From a checkpoint of a small mixture-of-experts model trained on Wikipedia.
Training: a variant of Adam for the experts, 7729 steps.
Below are experts of layer 7 (counted from 0) of a mixture-of-experts language model. Rows are named router (the router's row for the expert), gate (a neuron's input weights, with its number), up (a neuron's input weights, with its number) and show model dimensions 0-223. Each number is 500 + 25 x the weight over its row's rms, rounded and kept within 0 to 999. Numbers have three digits each.
Before each expert's rows: "mostly gets" lists some tokens that are sent to it at least half of the time; "gets" lists some tokens that make up at least twice as much of what it gets as of all text. This comes from a sample of Wikipedia text that the model never trained on. Tokens count by the router's weight.

# expert 13
mostly gets: " JPL", " Arizona", " August", " JPN", "ency", " Mexico"
gets: "a", "on", "er", "o", "ion", "e"
router:510475517448539524490497577487493512501525514508479473464508479480487512525523520513536519485539469506560463495494489492488514553513507508496499454491516492480478497491510505477499545480517462507514522546467529555542541492509474495518493507508492508530481516522515516501485493501533456484534533520506510469450496489496478501496519481512505535523532480488547536553491507513483566471522498516570507518513543496520488559485481497426524509512504494518499479535558514501529509523529497468472511531511531526489517467532452506499466503532487526495508521488529497486551476467495471475504516484548460535525471472508479430465466527481537504501548484478471532445471534504549483503526
gate0:520459469457487486491501504518520541532501470503527469494584486530498500509467468520509523507474485468520532495538459503526485494544513532546479476548470477489511478501466530500542548446544522467490479503493489430467471507472491509484497538495471516516492516496474462485469528537517502517518519517493494516490529498519505516509510494497497495502498488505447483497464484460467452509472489546518461478496485474447481514508511497516533459494483489517496534497503507513516507515501530492497478520454514500481544474443502514474496507507503450516512501492543492506472471521486537552490512522497497471479505510512521479493512522522522539540453453519474502519495500490560502479456
up0:519463476480521474484497470448528501516503468493488505566507473523515486517468505480451512470502498474506450485524491487478491493467497528506525506455497484492470511496469536505447503485502507454519562525469571486454502491473512518522499492504497518548484518510446537481474533497516482533513505481486483505510510531467513533508552514453504463492426511524527515536506471499490488481505460507511500448468495525465475522499514489540520494528528498529502477494529509515527490478511504493490484470522504450517486481474524470505470460523478522529517518526509493530514509559460520485523493495527535487492536495472511480519529515521504507527557509530494475487506521483504509488468
gate1:528512484462500523495478485443510502537545507503547514521507535506528506514500472531518535519516502545552514531530492503516492503519500482532510474495521478500487488503495507478484499509551510502541513494506513489544481496518547496516430486506423499518500474489463466470491549490513469532490457592500471468473516523502504506520483532519491487511506512562528500464473488518525531502521516472513463506487514476495513516509495484507527465502500490492478491541542486487510504474524515533509476507515500544520522513508473475520458464512517530483505508512510487479489521507474509492491535463525479470516470547499491491554525506482521480462563492482508515498486478518491506481480
up1:496509478506467546466495510485528500474494471485547492487476536494494521510539453516495505487477481504493536529499522470506482483490501473526521493510465455501492503496484492417542493509530477462524469512527477497570490465528489494463502485481502493537503521490522500529486535517517476496469536494512489463496522548514565514483489516484496482494466512502523432492509525528487489529506441531495504468515501510536519481465502493518545478478471493497479492538517488552518510504512482499447453516471562459566521502513480504491446456491497491497502513469506516564489507541517526498481508484516528486542414527487520467512499500459482487480480552489501476455477521505484523480478
gate2:479507502508527507532532509497480525537469488460554508529507506498533540474513485507520516519521517480496467469520438508490501508505481481482504482493477479466536510570530490509503469486489515520527523433443483506482515488500499512481504507525539455510474502495545541494523431456543489490489495525530503539508491519497467503492529497481485486524499531489485452521504484524506524520479527491539500506477521497511454485513510494489529487487508491483517509468489500451481498482503493508515511486439513558525509485495496496472517528521444490463472528484473466522475477472477452484525474488516468491470494453495544514474527487489495525507528515461521493492505425488500480519485
up2:497461512465492481494471502520464478503516449512500469524489491444497509484501496479480493489497519479501500480535510515463507503480502488500466518486504520492488475549535472516507510511501494478445472471493493499470492535515509521499511504495479470520450493517498500479540497511485486474446551514466485475488520502566544443492499546515490506524505488499489524457527494503458514521462516505501477472489498475479485481537494529504515498485507507471493449492540494508506544515494544475490453490475477506472538482515520476513491518465469491496466521509505552457504498506492471499519491464501472522481503529486512486520504499501448503517513488518505482482490501476509533526480
gate3:544512541467470519507491542473477429518493463490528503448477475519439495509572496479456478502488501487531468535497458510496482522499517465512454466486502509511538500478508539487459496503516520494492473486498526531509505536554508505496455496491551480527498469450493452527509472499533519479500535433536475523492503508496490469529492500497485465519487518488508504509505555498518486476501493509509530498502541501472502522523508524482548489513519497489534489546509504488545513496508526511471456527501535508518504474490516490492531481524464478502479491501489487490468501446508486478509488509492481492465504483530501474522484523498500501533540479533525555497514528497481455495483
up3:514480476492489505508521487514458491494469530534498559517513516490530458474479470493519484508485505509496494475497520502456534486502533485453482554482516470466530497510501510480507505491509482511506483488545491481506533466561501517503534485477499486481563539490516528530456538518515500490481480493502438487518508542525496491538472518482508509453530493505492506434503479487463499509494528508490508465486507527489527501482544516495501511487483526485534552446517492491482503479484495531502493455485490545492485520508513479509516515468495510505506501490538482477492509545511501463479456482490519491521492501477522488538492482479501490507541475473520451478584486515488477518509

# expert 18
mostly gets: "ency", "mann", "ional", "ique", "leg", " important"
gets: "\n", "us", "er", "r", "e", "on"
router:506497513558523518483490495488515483491482457508487519514534482482530521548517479460509549490538452549510470524555480528522479546500494510558516494490446496505527477526483512529542458504497517512503499443522534524503537494488498539544438507457478535496487507468506466487471502516516485497493515504515524509471484477477478504494505483479519481464514484484514506526535508486520536508506516526512486537472505510493516516461439471522501477523497494489481524500508475546549503519508456524508506501467498501484513495507485471518500498477461478477490485513486485490521508440534436499501531502497511513494479470546466500514468498511478542463492516510513539502471519423473528491536
gate0:478464509545539477503487487550511496479474489524523479475533521512455505492504500474543514498538528511522526516523510524520479482489485511507505473538497532490511512508471505499508487503481513492517510477472501574515488462507518488471499481506467469541510515467487526535498491450532518478492450547480485478499534524512452512501476504492480452472526495489497469533526514511479513517508540469516491494490531508543495512492517480488479520481538497511485511537483484499428496466522508507535507473527480517507488514522496509504497507462531536517531497529529452462464459509496502491510483514518507525499496531531527483472482504564505512482484493523501527473483454495486472532531
up0:511488502464464463480491478451509512514490527539485495517510464507503502511481496503476457458481543492475476506483521503501489503519519454516476504474543512535499501521499473489532535450488502521462459555531468492477531553547527444507516500515475498475490497484460462496496489507467504526486533522530504492477514494513486449478541493501496510501489480522557531519518513489499482506499493508493524484535491480496463517485508502496536486464478538451533506504466528486509469531498465470519530517489489545510522480453519471501542475502499532504463534504449560488521514532450499505503525530496486466450522493482496500535523500488518502480503480469534501537493504499493560476459
gate1:518528512534534497465496502460504516501492531513498571492529478528515478433501463486500496516525542502505512486504502505504484496553496494532498471534500471494524501486481490512507528494512471520516513507462514504529494512517515512505457520478531510499457481471499537455505489519470480517497479479492492502482543532519460512516456496497481541479488494487522510522496482521482465514513518468472479477493538469498517513512494514466523517547468504505524508496485524516471458504447523522486531490487501512492521489463522489532526501487500464500481484495486523499504459445526525503465516515537491520482484492505511499559482457459506547497483465496529474514482516512466463510481
up1:501476514502490506495481492538485512509515528496470475476476512475497507518480512510456496483491476514491552527526492491490502511467505458482441532505495490477496517511516484498493485508525516480479503494497478484466509482453556463500526473516533477531492496494497480543501507521586545517497518524506479514525463489478553511474514527505506498537512501499502563459514493511490522524485517508490533510507474517520516471487506496561459458485505451502486493520560495495530516476514510517538486483527528528505521453532512495492506510525522514477496471492489443494485513518502464538533520482466517466523508504500510487480507502506519482536489518533470500485526540523503522512496
gate2:511465501502548444565505514516470513473507498529474480437519520475467452486482501496523464520428482446525462475502489499504516522501484492468500502501526507514485524498525496514495524446492536467540503495520468441526498487435533483513526566498533496502496486477469480466490443473483510473484498528504486485538511509511503526526480535549495509490526479484497510496464463483484520502494537528539500458469486525521464520494525479491482494491484509485530555484496453495503498434501490489478502519484483470467488503534556496533516482464525495501472512525530498543524504495485452511495477502530468511519427530481449491506485479501500507448529515506491474510469498513519536490510
up2:464498484453455536517518564493514492518507489492487481534473465516511543496549523512476495494470514485514516512513503483514481514475534464507493525533502536502471524510429559493509510475482498462465511514504474493472479499539445498510494497480530487519490467546487510506531484497546496535531515468512529511501508524471528471482515501499500500529476510484535502506528512479471492511488508495460471489537465519498486505474480494512509474511497518514473494543502516483479504518508512475504466542539452511506508509484483503468487496523483474505494484530519528500496500502482553493497472505510531497498484531488474482476472485525509477493494465515488531460530539511502480478480
gate3:532514489507525522512484517490487514468494518519512501495500503522502471477494480531511461556532525528518523505501484520471503523503510447559548513524549502527552505523507506491490503493504482532513482444484508489508521467485459482453479515478486505463539484565498485503489540510523482512500489488474492482539543457514537486452505480490488472513549514522472440456496473541528520502509502516507518494538476502461492497474455488483510543493535498488484504481485482507523498553507466531497512497500498496500491525508511488497520520517511509480485486528525467480522464488475514495472537488509487515490455531485534517552466507532516536449528505458566518511514480488481512519536
up3:503471554486503507547490508510495496495493514514457487483465457492455528483510513467491510489469452506499508464463516489470487524493480482523568474574471499546529523496496483514512518465477453496498498489520528519503493480506516476510523463521461498483497467495508474520497513481494479510529521532473483509542515419504496490485472500486495514518525492477531517455479516490524525445494499485522528469447508466476529514496467526501494489469482503541498513524459510503496463509424524507479518436526476521484541481518511509495445496528527495482520510539538487505487543501491480457529540517467526523499509504499504535490478471524564502491503510438520531481486511516513492513519

# expert 38
mostly gets: " rec", "#", " Apps", " Ed", " not", "Scientific"
gets: "=", "\n\n", " by", "\n", " not", " for"
router:557511540509515487506551457522520516520521547548528521486486504515512490488475497528465459439498535489464522496525479476475468464478530495519489505515509509500486520533499510493515483470501504511499474505512497450491510472495500500491550501494529453430479495537531496481509495486469481464465501517484473496526498490502522492472508515519501472508495477517503500494549457483481505551444483484508502489524579503520531489517512508533517485468525502482491531525465486508484503521505484514504473476532520515502480523514487490479517483465532508503488481472529525457471497508462526477501479532537494491531526474492485514455522501489469502541473485480506502515515492480497477499495
gate0:546526509491517509515535516447473475509491522534537472529518509495422509547554465506502473511491489470526508495537508465530471531532513521497500482474483485471498513506515507500463545477500463494520472489521507518486505511485485454522489542465492550501490483497497504512466516489510506464494512501500490543475493517483513531487474480472495540530531534517502494494514504469515505476501533497478545470509503505534474476469539520496430508500522482483472453521552507494524536529507487508511525468491466455517446451487503550525498503502496503478477485525498506491467506506496464474507565478512470504519461476499462488493523472465469508498497535513525533480476524506479494516557
up0:483551463497451534490525488464490480515491517501491439509491531530513486455498538534544475500558472513456474441476501527519522496534475476518491515475526522507514512539496471496546497526550488493440509497488523491486476477494523494509543502511508428531498518516503485498500498496522498503530477493517488505522503493501533527481492509490493498493503496534494456500501520497537471529476508467487481501491522516520511478553485467509491506511522504481527465494488493470476509524497514518449458483457543481494550504485496488490504496494475493511512498480525484506497473473532509493503507504456485503512508549498465470489518565494543494484562500509521467472491487506542512502470
gate1:520502482540527486532519503454461517493515537507524519539505493480489506540495499509496504509509503432494553506503508548503467509556515495453487538462539512514475505533519485524506472463522569505537497481450514539499472491516511510465508500525475501511527528463496473487505481477489534457500471493464487522488509520501518502494532485480493454478499470516515544502524472477473476473489517525500521484493517488485480488496528491511503482489472478487496483504498519487435515471514516499495459454484497486505469451511515520500534496496517552477470474489509516544489495506457537488508540509534474514490513473497506539554493444503470514552494519508462530528507525556474467502462
up1:493510530481505512512489509514539475504526467479467525483532507517498493470519492494522518496437509519471526508497556461518528507426496502516469508481468501474552516491471470472469513497473513511509501533534516520481502533512499507526484473472539538520487460510478467486477538548521445503486498452496498471513546493537483464510488457463496551511494518500485510458465515526513460506510519487492500464508441510480492493489513507495482486552571478525485519524453463543551480506498494462487497517527532495471533535462470529528510498521511490535471519551460513487493464509506517511486478491532509482497502494490517482505493549483496501451529486466475435523492496503536471479492
gate2:456495550525513492499533498518498419491513509493467561480497464507510492515522496471505520505472522522526544489519511501471493476507506507500465492537521498493537514514517508525520489482500530506511491498462486497486468454490521470448520528448495510507481499510513502528500492510521485543486513512473466499499543512529459483524558491500477479493481491520533507480471469497511503502520441485544517495452491512482501479539514502493503464459537478468515518484501490478476453501524509482478506487536548485505517526511529465540484514490506519516538458466488491544491439522533457476519523450546518431492516475481493487520532512493511490500520471519535520551499521507503513505498
up2:461523538484538486482474495516503507501500479512494482511517473551492508472506474483491442496501547520518523486494513532474516520517465513478496468504465487505509511506511502515532485497450494494460515499527503515482485499516454483541481474498504539544510518465526507503530524514539513493502511485507527521458500474479508556530506474470498522506510517467531526519485480512505497473528548499528490505550494491522514534524522477475512486524527506552524467567486503462497495497516516508512503519518479530472444482512461509503553514538484485480488497523522485490498509467508479506476481529467490531495473492528510481490503491513484468457521516477473516462425491477512503478538
gate3:486517538518534457534524468525511473465481525526497496491509475516467535506538459478484501497518505492493512480548489498492477530482506500492470510507504499477493514480526519483462457540466519568487513473502455497487484518485498512539540477485533482547481504516504523511485497522514478473502492550529502550489477528529510525469534492518487489528477539499461475506516484505493503507551488461522448497521503480500461527528465539497483546448487545495471493553492479513532473525513521478538514529517488481493521479524536467535539482498480445490486478497519507518521506494484501505496525495532482539507512491514476492475469538508454502508496533517561494457480490483500514525450
up3:478470482485494492484468535457502540509496450464483504502528505460521482503491504466509509513501469500488508474479530509498485531506489472577527476494469478469542493490488478464505563479539472450478447489520522531514518508480504513459453508507484525476512518478506459507514499462483524512490557472480539466484487509491521518527445475495517494458497485528501511492489545482507504455519512525450490490467493524497486497473565437494513424526491480546500504466536500502503514458558511472513495434465465492521507457479499527479461501510505506508531537526492484490502544528514501501464511513457519473470519481506503505514496453513545510483509511530445520493531520524482471519514